Below are experts of layer 3 (counted from 0) of a mixture-of-experts language model. Rows are named router (the router's row for the expert), down (a neuron's output weights, with its number) and show model dimensions 256-319. Each number is 50 + 15 x the weight over its row's rms, rounded and kept within 0 to 99.
After each expert's rows: a language model's description of what the expert responds to. This comes from a sample of Wikipedia text that the model never trained on.

# expert 24
router:49 65 58 55 61 68 69 44 80 68 44 77 33 81 62 51 43 70 24 46 34 36 53 60 26 40 30 31 42 42 69 59 36 52 44 66 81 61 60 34 38 19 60 49 43 71 46 21 64 65 45 49 79 53 44 48 60 46 89 80 51 43 51 68
down0:67 84 60 14 28 37 57 85 72 50 58 50 54 46 50 47 40 69 43 82 25 25 62 58 45 50 47 71 45 56 51 42 57 46 52 46 47 74 43 64 47 49 73 88 81 65 59 45 40 31 34 24 54 69 55 63 49 44 66 47 39 26 25 67
down1:50 68 47 41 57 62 53 70 56 56 30 31 34 53 57 18 48 60 47 44 62 79 61 71 61 56 63 51 72 43 98 33 79 32 58 42 74 57 56 39 37 50 75 32 58 33 44 52 30 74 50 64 43 77 71 36 66 71 40 51 52 72 62 71
down2:46 56 44 62 24 39 33 59 72 47 68 48 54 53 81 56 38 61 51 50 38 52 29 54 47 38 63 67 62 61 26 30 57 43 40 39 57 77 55 52 59 50 43 56 48 29 57 55 26 43 32 51 66 38 59 78 50 79 37 63 44 37 38 37
down3:32 36 42 59 49 38 40 37 40 65 69 47 66 48 49 40 33 64 40 61 71 35 59 47 72 39 76 59 49 46 57 46 71 33 53 50 41 56 54 32 53 79 38 30 61 69 33 47 57 35 42 32 39 58 58 25 19 44 26 34 62 69 64 48
down4:34 24 41 73 34 52 72 72 62 57 83 63 24 50 46 28 30 38 61 23 57 65 37 69 52 57 64 72 34 37 57 37 50 68 55 56 55 51 51 57 62 36 60 38 57 60 43 49 24 44 62 63 52 35 84 43 59 67 70 47 54 41 74 28
down5:24 60 54 48 47 49 57 31 35 57 48 51 42 43 48 78 35 72 32 35 59 10 48 68 68 75 71 60 53 84 06 54 58 40 26 46 44 52 48 42 36 67 61 47 51 32 70 55 20 66 25 32 47 32 65 65 40 28 29 41 70 34 41 42
down6:56 48 38 50 57 40 69 62 49 46 37 65 60 54 70 55 52 72 46 48 18 62 26 22 48 70 69 47 28 43 38 54 24 51 45 58 56 71 57 46 45 64 37 44 31 48 66 73 41 25 78 50 27 34 44 58 36 85 40 41 67 52 62 27
Verbs after a subject, such as was, is, measured, returned, served; also markdown table separator rows and header cells like Rank.

# expert 47
router:43 53 59 41 46 57 44 41 41 62 25 54 55 59 41 45 59 26 72 47 42 40 54 67 21 21 35 56 68 58 31 63 32 40 29 49 54 70 72 39 61 46 79 56 51 60 50 28 72 60 53 55 34 40 43 48 53 73 64 37 30 26 42 33
down0:77 43 51 62 63 32 86 25 45 48 27 56 60 76 73 48 55 46 51 60 56 77 53 66 71 59 73 74 48 55 69 23 28 55 48 66 68 54 58 40 35 47 60 41 49 33 23 54 32 66 48 39 61 43 35 16 30 27 05 67 38 48 66 72
down1:32 73 29 56 55 74 53 45 61 40 32 53 71 48 31 55 61 31 52 30 53 32 55 47 65 66 42 61 76 66 79 32 36 62 59 35 58 29 55 30 61 69 50 51 54 38 55 48 41 58 61 86 51 91 38 34 43 56 39 29 75 77 68 45
down2:56 66 46 52 70 61 85 75 39 26 53 52 55 50 57 73 59 50 38 47 32 53 43 60 26 59 45 64 38 79 53 46 47 57 41 64 57 24 67 35 38 69 60 43 64 62 42 19 29 57 41 58 60 61 67 39 78 52 25 59 47 47 30 65
down3:62 38 54 67 62 53 55 48 42 43 60 39 53 44 54 81 44 21 55 71 46 59 55 67 37 36 62 49 70 55 36 47 55 06 58 60 52 52 62 39 47 57 34 32 36 65 49 22 41 73 35 65 42 42 42 71 71 24 47 69 48 57 24 74
down4:56 48 58 69 74 55 69 56 73 41 38 48 71 23 68 33 48 45 45 45 40 66 42 37 39 67 47 55 25 69 41 50 73 72 48 62 63 62 44 84 26 54 43 61 59 51 27 47 46 38 41 51 51 41 65 44 31 42 63 34 43 54 41 31
down5:33 32 64 31 57 43 63 68 39 56 88 54 67 44 40 43 41 34 68 36 44 51 46 70 51 51 61 52 64 78 46 46 44 32 43 51 16 49 54 36 39 56 43 47 59 42 77 38 52 27 77 23 69 75 49 45 78 37 48 48 51 48 63 79
down6:52 43 50 55 60 44 59 82 56 61 58 53 57 43 64 44 43 49 00 38 41 42 43 70 32 50 55 49 42 68 58 54 50 40 24 55 38 63 50 25 29 47 18 28 73 60 40 61 54 60 38 63 48 51 39 38 43 41 32 60 66 58 48 52
Nouns inside multiword names or compounds after the or a, such as call sign, election, railway, Film, Theatrical release, Civil War.

# expert 51
router:47 41 54 40 65 51 48 38 66 51 53 73 63 40 55 35 46 45 60 40 46 23 45 28 27 55 43 61 35 54 45 47 38 43 47 42 64 76 70 51 60 35 81 61 59 62 50 66 33 49 62 54 46 32 64 21 41 34 56 34 48 34 56 17
down0:43 45 52 63 30 67 38 56 40 54 56 60 35 52 41 35 59 74 56 77 16 50 40 49 75 54 78 84 47 63 36 44 46 64 71 54 59 29 52 64 65 53 57 46 68 45 39 54 13 33 64 43 62 58 08 59 63 52 69 57 54 56 50 44
down1:43 72 51 52 30 67 52 66 43 58 58 64 53 42 51 75 64 66 51 69 36 47 57 47 36 52 57 66 58 68 55 44 57 65 47 38 69 47 47 62 58 36 53 38 74 40 51 45 33 24 51 41 39 56 38 46 52 68 52 34 50 36 55 20
down2:30 45 23 25 58 40 45 47 51 63 56 35 75 43 54 49 36 73 62 45 52 67 58 63 41 57 57 73 34 72 42 70 12 66 54 43 24 78 30 44 33 65 56 42 40 36 47 50 52 69 69 21 45 50 46 72 16 69 23 71 67 31 45 67
down3:39 50 14 75 22 45 45 48 35 43 55 65 47 83 57 45 64 66 52 70 56 60 67 47 66 35 50 29 64 41 33 63 36 24 51 50 40 54 52 43 49 34 50 61 37 59 46 81 60 25 35 45 48 57 33 56 56 58 39 65 54 45 67 59
down4:59 43 63 64 60 76 73 60 58 31 43 43 50 59 66 41 50 38 55 33 54 34 55 30 54 32 58 63 44 24 62 48 30 92 63 85 42 34 39 73 36 37 38 39 80 20 40 32 38 55 63 58 70 46 55 62 59 52 52 76 87 38 28 84
down5:48 25 42 77 56 43 62 43 51 37 62 34 76 10 48 63 38 52 60 61 78 67 40 56 18 57 40 38 56 50 34 46 73 59 23 60 32 48 65 40 37 67 49 14 77 36 53 42 46 46 34 49 46 48 66 61 64 75 62 53 56 49 49 41
down6:52 59 55 41 25 60 42 46 58 46 50 58 56 30 39 70 68 68 62 58 31 28 44 58 82 49 71 52 41 39 52 36 52 36 54 36 31 26 39 38 72 26 46 48 80 37 53 46 34 46 63 63 61 52 38 65 71 65 65 68 53 32 60 64
Word-final suffixes such as -ation, -es, -ers, -ments, -ings, and plural nouns like years, games, research in descriptive prose.

# expert 58
router:61 48 24 42 52 44 40 72 67 35 40 38 77 31 65 71 23 61 64 32 52 14 65 29 38 21 35 61 40 47 59 48 43 66 75 53 62 53 44 40 54 40 68 51 40 37 54 49 60 65 91 38 73 48 39 23 39 28 63 40 44 19 60 56
down0:42 51 53 32 60 58 72 57 45 48 43 48 48 29 41 56 51 61 36 56 56 53 62 52 38 61 78 36 26 54 36 53 29 56 58 51 25 62 42 62 62 28 44 79 53 53 62 73 60 29 46 60 33 44 68 50 67 28 43 45 38 50 29 17
down1:59 58 53 35 55 44 42 20 48 42 43 54 41 68 21 49 33 53 56 45 40 69 23 54 44 40 48 48 54 64 55 42 42 59 68 59 53 36 85 58 47 60 45 67 57 55 58 36 40 30 26 50 35 66 61 49 45 56 31 54 49 46 49 00
down2:24 78 56 44 52 55 38 52 56 67 50 46 62 55 49 53 39 65 42 53 60 61 69 44 41 51 41 66 51 25 59 49 55 47 72 31 82 36 82 53 31 32 38 62 59 60 45 53 46 27 45 58 42 67 50 60 76 55 46 55 37 49 38 42
down3:51 61 35 55 35 50 68 75 32 42 63 41 42 66 69 71 51 30 41 56 59 58 50 52 50 52 64 44 58 43 53 35 66 45 45 55 34 49 75 35 68 48 36 89 57 44 34 48 32 44 54 11 61 48 63 48 70 45 38 57 70 54 56 46
down4:37 44 37 40 55 55 37 53 34 52 71 63 49 49 17 42 48 43 62 50 45 48 38 57 40 72 80 42 23 21 71 64 59 41 85 41 24 72 40 52 69 61 25 32 27 51 58 67 38 38 59 44 40 58 39 55 58 40 36 59 58 62 59 47
down5:20 48 22 56 50 77 45 40 43 71 55 49 59 56 50 55 32 47 34 76 70 31 53 45 56 72 80 52 55 56 71 42 50 46 55 46 80 49 73 72 69 48 36 77 55 42 57 66 28 50 38 70 45 47 52 47 68 52 34 58 66 45 78 50
down6:51 43 26 57 33 61 75 39 14 33 55 51 47 68 82 63 29 39 44 43 33 57 64 39 65 76 86 41 40 57 28 37 29 81 67 52 38 32 64 57 62 64 55 61 64 84 58 52 33 33 56 39 44 64 75 46 35 20 32 82 53 33 57 52
Common nouns after an article or modifier, such as season, team, film, population, machine, often followed by of or in.

# expert 0
router:79 50 51 43 72 41 64 37 55 61 42 62 53 67 50 38 67 22 58 28 63 28 39 35 37 64 34 28 57 64 53 91 22 39 51 59 38 80 77 49 57 26 68 43 44 67 51 43 55 67 54 45 40 42 57 54 38 73 52 51 36 35 45 44
down0:41 55 50 66 60 39 64 49 70 49 36 28 34 34 27 66 49 43 46 30 42 67 72 63 49 26 50 46 47 40 58 51 43 43 38 41 54 49 19 68 70 25 47 45 51 59 50 79 41 66 66 49 71 67 47 49 56 49 13 48 41 51 44 57
down1:35 43 61 30 31 36 45 51 49 31 23 26 35 65 50 78 55 70 50 46 33 47 71 18 46 42 61 46 49 66 80 48 38 65 53 58 31 58 44 50 34 33 40 46 62 02 68 52 44 09 60 35 44 54 47 75 45 51 42 44 56 46 59 58
down2:57 59 62 51 59 13 54 58 51 63 46 53 58 53 70 34 49 44 48 40 50 64 61 39 21 43 60 53 53 50 50 87 71 59 53 49 46 45 62 33 43 43 56 62 43 53 25 44 21 63 26 57 19 61 50 55 39 55 49 56 44 39 48 40
down3:44 33 39 43 47 50 52 68 51 45 50 55 43 33 41 59 54 73 79 53 37 41 62 41 60 60 13 46 41 66 48 61 35 39 49 31 59 52 68 57 48 54 22 59 68 63 48 50 64 39 33 45 82 26 36 38 32 50 65 64 47 72 36 43
down4:36 29 28 32 51 34 60 61 62 60 59 26 26 35 61 40 47 42 34 65 31 55 52 68 52 55 74 48 15 41 73 29 77 72 72 69 76 53 43 37 61 54 09 49 29 25 45 53 43 59 61 50 36 56 55 26 70 56 63 41 47 31 64 59
down5:55 31 37 39 64 44 44 06 30 61 53 51 34 56 65 44 38 56 35 55 51 38 36 76 62 56 53 63 42 68 54 38 75 50 56 39 66 38 59 16 35 46 50 45 30 74 39 39 72 75 21 48 61 49 33 34 58 44 65 46 61 56 54 40
down6:27 43 44 67 45 27 85 55 44 42 63 48 33 30 30 42 45 49 69 21 58 42 39 71 59 67 36 44 59 24 40 65 47 28 52 63 61 36 49 46 39 55 58 43 43 48 61 54 47 65 29 60 62 73 50 47 36 29 59 48 44 50 56 31
Mid-word pieces of foreign or unusual proper names and non-Latin script bytes, such as Gabbana, Athabasca, Bhutto, Tamil or Thai characters.

# expert 62
router:57 50 62 42 32 38 60 63 37 55 36 59 41 64 71 50 41 57 47 37 58 44 46 26 20 21 50 59 37 45 61 50 47 28 60 60 62 61 48 52 52 34 56 50 40 53 58 38 66 82 68 61 59 21 51 68 60 58 41 26 56 27 45 60
down0:53 31 52 59 72 24 61 43 40 42 55 52 46 81 52 85 38 45 24 69 31 42 54 28 60 21 59 27 23 46 55 56 49 25 49 85 44 61 66 36 36 65 74 58 41 60 35 99 49 41 38 54 34 49 63 41 33 55 59 66 51 64 58 55
down1:77 58 41 67 48 51 30 36 41 45 53 58 33 43 54 67 44 47 47 55 62 27 27 64 56 26 61 62 40 40 40 43 54 55 39 67 46 44 55 64 47 69 79 74 54 53 63 26 55 70 70 51 25 56 27 30 57 18 41 54 23 67 77 57
down2:37 79 40 46 41 50 48 76 47 40 44 38 57 59 55 70 39 56 57 60 28 48 61 85 36 75 39 24 35 32 37 43 66 42 57 50 55 50 59 35 35 50 43 53 38 46 82 53 45 32 27 46 59 49 50 56 40 64 29 64 32 36 49 36
down3:24 19 65 61 30 23 17 46 44 49 52 60 58 42 15 75 33 62 38 57 66 26 40 53 55 50 46 39 61 09 32 64 67 53 77 42 59 47 56 37 65 64 32 39 41 21 45 64 37 34 37 24 46 48 73 46 52 49 53 23 44 36 54 55
down4:54 70 33 63 73 37 66 45 51 41 22 55 50 43 33 50 44 44 62 46 58 44 42 74 75 50 68 51 31 41 58 55 16 29 52 60 39 59 34 53 14 51 28 41 28 36 81 40 52 66 58 32 38 52 36 71 62 26 69 32 57 51 61 32
down5:40 27 48 65 38 77 55 23 63 27 05 60 49 42 34 59 40 47 42 53 65 35 63 67 31 67 51 26 68 42 63 80 49 79 49 32 30 68 63 34 23 36 52 39 42 29 67 45 39 56 43 71 60 44 60 46 57 49 57 52 23 51 57 46
down6:62 52 56 48 45 54 50 39 67 50 35 81 51 60 69 31 50 64 69 63 62 52 47 55 79 38 76 49 49 54 47 25 30 72 51 34 48 44 69 67 30 64 62 26 81 54 87 61 44 57 88 51 68 65 57 40 54 47 54 45 84 24 47 65
Words starting infobox fields and sports-career terms, such as National team, Postal code, Hapoel, used, played.

# expert 49
router:69 41 41 30 55 43 53 53 59 62 63 95 65 50 67 51 53 42 47 55 60 37 48 61 35 41 04 77 48 71 64 86 46 28 27 48 61 62 49 75 78 50 67 49 59 68 52 28 59 54 27 67 80 56 43 23 32 46 67 47 34 37 32 42
down0:35 53 34 49 33 39 72 50 48 64 49 41 32 69 52 22 46 51 41 58 52 66 49 54 60 31 39 51 30 39 44 33 30 32 44 48 64 67 56 26 26 59 37 49 47 60 62 53 41 54 59 38 26 74 54 32 51 59 44 74 54 40 42 90
down1:57 63 54 58 30 68 45 61 34 34 44 40 44 52 53 54 48 57 70 75 68 66 51 46 61 53 48 64 36 29 46 55 60 50 69 41 45 42 65 56 62 69 44 43 45 40 47 82 65 64 44 27 47 42 53 55 38 44 44 45 60 55 54 30
down2:52 58 37 80 48 42 78 68 44 38 39 68 42 40 49 41 57 30 43 47 63 75 70 11 77 45 41 46 45 57 56 49 59 50 41 56 60 52 12 50 34 50 53 47 60 69 35 23 74 51 54 56 61 18 43 55 46 58 40 69 31 36 50 50
down3:59 58 29 70 55 30 56 48 29 31 66 40 38 45 43 51 13 87 45 53 52 54 27 67 64 31 64 50 67 50 72 37 53 48 64 72 39 77 40 63 42 49 42 52 57 45 28 58 44 57 60 60 39 49 46 50 37 44 27 39 27 53 66 39
down4:58 53 28 38 66 40 46 39 54 68 51 31 43 68 69 40 53 48 30 30 50 42 63 44 36 64 47 54 65 84 73 58 58 64 54 63 50 46 68 30 51 21 90 41 33 54 36 42 35 35 60 40 70 48 51 40 63 52 56 37 77 53 49 31
down5:65 33 60 66 38 33 49 27 44 24 55 47 55 36 52 37 39 31 56 41 42 58 51 49 32 63 41 56 82 24 37 51 31 43 59 57 19 39 57 67 47 55 57 43 66 27 67 54 26 69 43 55 47 60 38 76 57 18 49 51 64 52 43 65
down6:32 40 34 43 39 54 55 59 59 34 47 22 36 54 62 49 77 50 48 63 19 64 48 41 36 41 50 51 60 70 58 41 61 45 43 56 36 26 41 35 66 59 51 56 42 46 37 71 52 52 77 49 34 51 66 39 62 28 42 60 39 41 38 49
Capital opening pieces of names, especially Indian, Arabic or Greek names, such as Til-ak, Path-ak, Thir-umagal, Nik-ko.

# expert 26
router:59 20 47 42 51 82 56 47 72 64 68 80 45 53 32 96 71 47 68 29 33 45 45 53 45 66 36 35 19 62 58 58 51 62 49 68 64 15 46 46 67 53 62 56 55 39 36 48 54 66 92 44 49 41 41 26 60 50 41 59 45 37 48 37
down0:39 44 49 46 28 19 30 50 57 34 32 22 63 45 62 45 69 48 58 58 16 42 56 53 42 73 54 57 46 34 51 62 38 54 35 56 33 37 39 52 31 81 49 71 61 45 53 68 23 28 39 50 35 31 42 93 20 60 61 44 57 56 80 44
down1:33 58 57 59 39 39 60 52 55 62 57 48 50 72 50 39 50 33 64 46 70 46 72 27 28 27 92 25 39 69 59 62 26 61 49 41 61 37 38 55 48 60 38 71 53 15 52 61 40 31 43 48 49 50 54 70 47 57 34 77 62 58 53 78
down2:65 45 31 67 47 58 50 55 51 41 49 47 53 58 68 42 47 65 33 58 50 24 47 50 52 55 70 48 44 63 45 28 42 59 68 75 66 58 62 41 50 38 48 65 50 42 39 82 51 45 45 85 47 44 58 66 40 53 38 60 45 25 26 60
down3:51 46 32 54 61 36 56 34 53 74 73 47 06 47 52 47 51 68 45 64 53 67 39 50 34 72 53 55 51 12 61 53 43 38 38 36 76 41 49 37 56 51 43 56 34 51 24 49 57 59 49 62 55 49 54 51 51 17 42 51 38 39 49 40
down4:34 49 36 66 48 79 50 55 37 40 43 43 47 66 57 70 44 37 56 35 38 39 80 27 61 65 32 40 43 55 70 65 50 44 40 75 50 39 49 41 56 61 64 35 37 58 60 53 43 37 41 65 61 51 76 50 45 40 35 70 77 39 58 71
down5:47 57 61 53 53 48 50 31 61 50 62 29 54 40 34 28 38 39 62 43 50 42 67 65 42 50 61 34 60 69 53 50 23 54 48 24 52 56 56 71 75 40 60 39 51 72 43 37 46 21 30 34 50 65 40 40 36 26 54 56 38 43 71 30
down6:33 41 70 59 67 46 39 48 44 42 47 52 65 53 30 27 57 41 58 07 64 44 54 37 50 71 51 25 53 60 62 63 42 82 49 38 57 67 84 73 61 57 49 68 56 56 84 26 39 36 69 24 30 59 26 71 42 65 50 69 56 36 48 48
Colons, closing parentheses and quote marks, plus the first pieces of proper names like De, San, Z, and the verbs began, started.

# expert 63
router:78 55 36 71 66 40 46 63 40 58 24 51 56 47 55 38 55 40 66 44 55 51 43 46 15 29 42 80 40 45 56 48 49 26 38 70 58 74 39 38 57 38 44 27 56 59 56 75 48 76 53 76 68 19 65 64 81 49 57 49 44 51 17 39
down0:41 35 44 57 57 44 46 35 45 36 52 62 25 52 32 40 44 23 41 64 29 70 39 47 60 77 68 52 57 49 71 49 36 33 52 69 42 53 70 40 28 29 40 30 59 69 86 53 45 40 51 62 61 52 76 54 61 55 40 67 70 46 51 30
down1:23 19 50 61 52 38 43 46 51 69 42 62 70 20 32 65 70 79 46 44 45 59 44 67 28 54 41 38 41 47 58 62 45 46 20 41 42 42 75 65 40 43 60 61 76 76 48 66 41 67 44 63 58 57 65 47 34 66 49 39 56 86 32 46
down2:28 51 58 74 78 66 40 41 49 55 51 44 59 67 67 60 43 77 55 47 29 32 61 22 54 41 69 25 43 44 42 01 21 79 59 40 36 83 42 47 82 69 27 53 48 56 53 51 40 58 58 65 45 65 54 60 46 45 57 33 50 24 67 22
down3:51 42 46 20 62 42 30 67 62 32 61 64 31 70 47 24 61 57 40 42 33 61 37 61 81 54 79 56 55 55 69 50 42 53 41 56 55 47 66 65 48 55 81 50 56 69 85 36 09 36 61 45 44 52 45 34 38 51 67 67 58 51 57 66
down4:34 63 48 52 51 44 62 41 25 72 66 36 43 70 45 58 36 32 59 37 48 20 65 56 47 67 99 43 47 27 15 59 53 52 59 51 26 38 40 41 52 55 57 85 54 30 57 83 53 46 46 35 45 57 43 46 51 51 55 67 54 53 46 51
down5:64 80 31 54 55 62 64 43 37 45 53 71 77 33 48 46 57 41 30 59 16 33 60 60 71 52 53 50 27 45 54 55 58 64 49 10 55 38 53 18 41 56 73 51 74 39 44 46 44 21 52 37 53 60 29 33 49 53 45 58 57 46 90 46
down6:57 61 56 26 42 63 41 43 65 34 54 57 32 48 53 55 75 55 30 43 14 48 20 35 46 34 57 62 69 63 69 50 36 72 53 27 32 50 67 50 63 48 54 36 59 52 78 27 41 49 71 44 50 55 57 75 54 90 40 43 64 54 23 40
Adjectives and noun modifiers before a head noun, such as Sports Complex, professional, Indian, music, piano, plus However and these.

# expert 19
router:54 38 42 52 46 46 41 41 30 44 38 60 40 39 55 70 68 53 48 24 45 37 50 42 33 77 39 36 49 49 52 64 51 49 51 24 54 65 51 42 78 47 53 35 27 70 44 36 41 36 41 55 43 56 76 78 61 66 33 72 65 55 30 48
down0:65 50 48 63 56 23 36 47 30 79 33 32 26 50 38 67 35 60 80 36 40 29 49 37 74 49 85 49 43 32 59 51 28 40 63 52 39 53 63 50 55 48 54 79 40 55 48 89 24 39 52 65 31 86 61 32 39 68 44 63 21 57 70 62
down1:65 40 35 38 33 45 83 55 79 51 69 47 51 48 21 22 36 43 37 62 70 77 55 41 51 74 70 68 73 54 29 71 74 34 58 36 68 70 44 29 75 33 32 43 81 24 54 62 64 79 45 57 53 30 42 63 32 85 38 38 46 53 43 62
down2:40 29 63 52 41 44 52 38 23 28 55 35 54 72 27 75 38 54 50 49 61 71 18 61 46 58 68 54 27 41 71 56 54 49 56 59 35 55 34 51 48 44 56 53 46 20 68 74 57 70 66 25 51 26 35 18 60 31 55 41 40 41 67 59
down3:66 61 63 34 60 72 55 29 25 35 48 44 40 71 56 80 56 30 43 47 43 58 31 56 50 69 60 69 35 34 47 64 47 37 82 44 41 73 56 56 36 50 45 71 52 48 44 39 54 21 39 30 39 38 58 52 23 34 57 39 54 48 79 40
down4:66 47 55 60 72 43 72 69 35 16 33 41 40 57 59 43 49 29 68 34 51 38 50 74 50 18 81 57 46 48 71 57 34 32 47 46 20 53 32 36 23 42 47 48 47 15 28 61 65 58 33 56 74 54 48 34 84 53 41 34 50 57 32 66
down5:42 47 30 28 49 35 31 49 56 72 54 66 34 44 57 48 46 33 48 63 33 73 35 41 53 27 72 87 44 34 61 67 69 51 68 58 42 61 20 44 46 39 47 77 60 76 30 44 63 55 66 25 33 73 47 60 40 44 35 69 84 72 49 74
down6:42 57 44 65 70 26 48 38 53 38 45 41 36 57 60 34 41 42 33 58 19 80 05 34 38 49 70 60 65 55 63 41 61 56 55 59 73 55 54 52 72 58 66 51 74 54 57 55 78 59 64 41 38 53 73 42 70 45 25 21 77 62 49 79
First three digits of years such as 198, 199, 200 after in or the, plus modifiers like public, Western, Legislative.

# expert 30
router:45 13 64 46 46 63 56 52 41 64 35 41 39 60 62 53 50 55 59 27 20 43 30 57 66 65 48 55 50 42 51 76 49 58 41 62 78 27 80 78 74 45 73 54 47 53 75 60 51 57 86 47 79 50 49 39 48 57 67 29 69 11 34 53
down0:71 59 57 84 49 45 52 31 53 55 57 77 63 41 35 54 57 49 56 25 59 69 75 64 24 45 56 46 57 57 50 55 64 45 56 74 55 66 50 43 32 87 42 43 63 72 70 49 42 53 49 56 33 42 52 39 46 55 20 19 53 62 67 40
down1:43 30 52 66 43 15 82 59 35 67 16 54 46 36 45 39 47 63 38 45 46 63 54 54 67 15 43 61 55 67 38 60 68 32 46 50 21 57 44 41 51 51 67 42 39 56 45 81 49 46 57 31 56 65 44 26 32 64 62 60 48 48 59 51
down2:55 39 47 68 27 71 73 38 57 38 40 44 19 57 64 55 57 35 41 58 63 46 73 76 73 49 75 45 63 67 56 16 70 56 50 62 40 61 80 35 31 50 56 69 72 26 42 66 23 68 71 43 81 38 20 40 56 70 45 38 86 55 76 41
down3:36 30 48 25 53 43 31 61 35 49 63 54 58 64 47 71 35 69 60 49 53 55 48 38 67 38 24 59 36 58 39 54 56 46 60 65 36 64 49 36 32 45 66 69 28 52 51 52 22 61 72 54 63 22 60 41 51 74 47 42 72 38 36 82
down4:70 49 31 62 35 27 60 58 48 67 51 66 27 45 49 17 51 48 64 46 59 34 36 42 42 51 57 73 51 37 54 46 65 74 56 32 64 52 47 41 46 38 48 46 70 31 51 47 47 26 36 21 39 28 53 86 64 50 64 30 49 61 50 32
down5:68 41 70 61 41 65 55 46 48 27 48 50 44 36 49 40 60 39 55 62 68 55 09 62 47 53 51 78 36 64 35 57 36 67 70 09 35 74 56 86 37 55 24 41 49 21 53 51 50 50 31 47 71 67 58 36 60 70 50 87 33 70 51 55
down6:59 76 55 59 37 59 39 66 57 49 58 54 45 64 51 48 66 29 48 40 72 50 37 25 60 47 35 51 48 47 71 38 52 56 36 57 33 32 51 50 51 62 45 54 26 64 68 27 45 57 53 33 41 40 64 42 47 34 29 31 68 45 22 53
Quotation marks, closing parentheses, and sentence-final word pieces such as grief, plus which, would, will and field labels like ISBN, Website.

# expert 3
router:72 42 62 49 37 47 34 48 69 56 51 75 35 50 46 50 44 36 40 38 73 42 59 66 44 37 41 46 30 61 57 71 39 47 33 41 54 62 56 85 63 24 50 57 22 42 45 45 70 35 70 34 62 60 71 43 38 39 54 58 38 70 35 56
down0:64 55 54 73 41 44 79 47 61 39 34 31 48 55 61 39 52 50 41 45 40 65 63 46 45 19 47 51 30 33 59 67 55 35 27 74 41 57 50 53 50 56 52 29 69 54 38 69 40 55 49 34 46 69 67 73 44 69 37 49 51 62 50 65
down1:44 57 60 40 67 33 45 48 61 78 60 48 67 62 67 48 48 43 53 44 26 47 36 46 60 68 71 41 64 56 30 33 61 51 71 66 29 41 65 35 52 70 36 55 54 58 75 78 65 85 38 35 46 60 53 60 63 66 61 61 51 74 55 63
down2:59 57 31 53 29 67 80 55 57 59 42 58 53 59 58 35 46 43 50 78 55 37 51 45 64 39 59 63 39 63 46 39 49 93 60 64 45 31 57 67 52 47 46 35 32 43 70 18 38 38 46 36 40 70 51 39 59 30 38 50 37 51 39 47
down3:40 28 54 48 70 33 37 40 79 46 22 48 70 56 27 38 43 46 58 33 59 69 46 42 31 72 49 48 88 40 43 63 61 57 38 56 51 46 51 55 25 43 48 45 42 83 29 58 23 57 42 66 53 37 51 75 60 53 45 47 74 47 57 76
down4:54 45 52 45 56 42 53 45 67 35 21 53 46 59 39 35 30 53 66 72 49 63 29 53 44 63 75 51 59 48 47 44 24 46 27 42 45 56 76 47 66 38 49 55 67 78 52 70 26 70 19 51 52 75 65 69 41 99 27 46 62 76 56 53
down5:52 50 57 30 34 40 54 36 41 49 38 52 60 80 61 19 46 58 76 45 28 48 46 84 62 63 50 47 68 40 53 42 55 28 56 62 52 70 51 57 72 17 27 64 58 51 55 52 67 51 47 62 70 62 63 42 54 62 35 60 84 48 54 49
down6:50 46 50 22 63 60 60 37 38 38 87 61 46 45 42 56 28 58 65 65 39 30 11 52 45 50 54 50 78 51 57 65 49 16 29 59 27 47 40 26 39 38 55 62 65 41 51 59 33 35 53 55 72 60 65 64 38 58 47 66 52 39 31 47
Common nouns or noun stems right after the, a or of, often before punctuation, such as fire, album, team, government, round.

# expert 55
router:77 08 31 66 30 20 46 52 54 72 37 58 44 50 56 76 89 40 38 37 42 42 50 39 57 45 00 37 53 24 54 80 58 35 33 59 47 15 53 63 64 54 49 51 60 52 62 27 68 90 41 41 50 48 43 37 42 27 53 56 33 55 32 26
down0:57 52 61 52 63 47 54 49 39 63 68 77 65 42 43 48 38 54 41 62 55 34 27 81 50 44 25 69 63 39 39 72 44 47 61 58 64 52 58 53 45 52 69 60 71 39 70 34 48 22 59 66 31 66 69 35 70 30 41 50 59 53 26 42
down1:67 87 36 50 60 55 62 57 34 55 59 27 26 33 40 32 41 45 07 78 69 40 37 52 36 67 60 44 19 57 63 30 52 74 57 36 41 50 30 32 38 60 53 68 41 49 54 60 54 68 50 41 49 37 54 49 60 78 53 31 44 85 42 50
down2:52 57 59 63 51 27 74 58 32 53 40 35 42 62 63 64 41 57 61 48 56 48 38 51 43 57 40 48 43 59 52 51 47 32 42 73 77 33 43 50 27 17 39 43 59 48 29 43 67 36 79 45 56 74 54 55 39 47 62 64 55 57 71 41
down3:53 68 39 55 26 64 60 43 77 61 28 29 61 42 58 62 50 68 41 67 70 36 67 32 58 22 57 54 48 51 48 75 49 29 41 74 37 64 27 50 34 50 63 62 41 41 25 68 10 66 57 21 63 55 49 29 58 53 33 33 50 42 55 28
down4:48 73 39 36 59 24 35 57 49 56 40 57 43 68 56 40 45 42 69 80 43 53 72 57 55 30 73 44 48 50 30 62 43 17 37 50 57 62 50 31 30 62 39 53 50 60 48 52 23 36 60 68 55 50 57 57 52 59 49 65 43 38 43 36
down5:47 55 52 52 57 55 55 38 49 26 47 57 73 45 52 49 33 61 24 66 68 54 58 42 57 38 42 36 71 50 88 57 41 77 25 72 32 50 34 50 61 72 40 68 38 50 51 67 38 49 40 50 55 32 62 27 65 28 63 38 49 76 80 50
down6:53 57 29 58 68 50 81 56 61 27 43 33 73 44 55 37 42 48 70 36 64 27 24 58 62 70 53 50 22 57 71 67 45 40 64 68 57 49 45 66 38 51 58 27 75 28 47 56 42 35 48 77 56 44 50 61 49 43 49 61 61 36 41 25
Given names and name particles or prefixes like La, de, Mc, Du, Grand, Peter, Miss, plus pieces of French or Ladino words.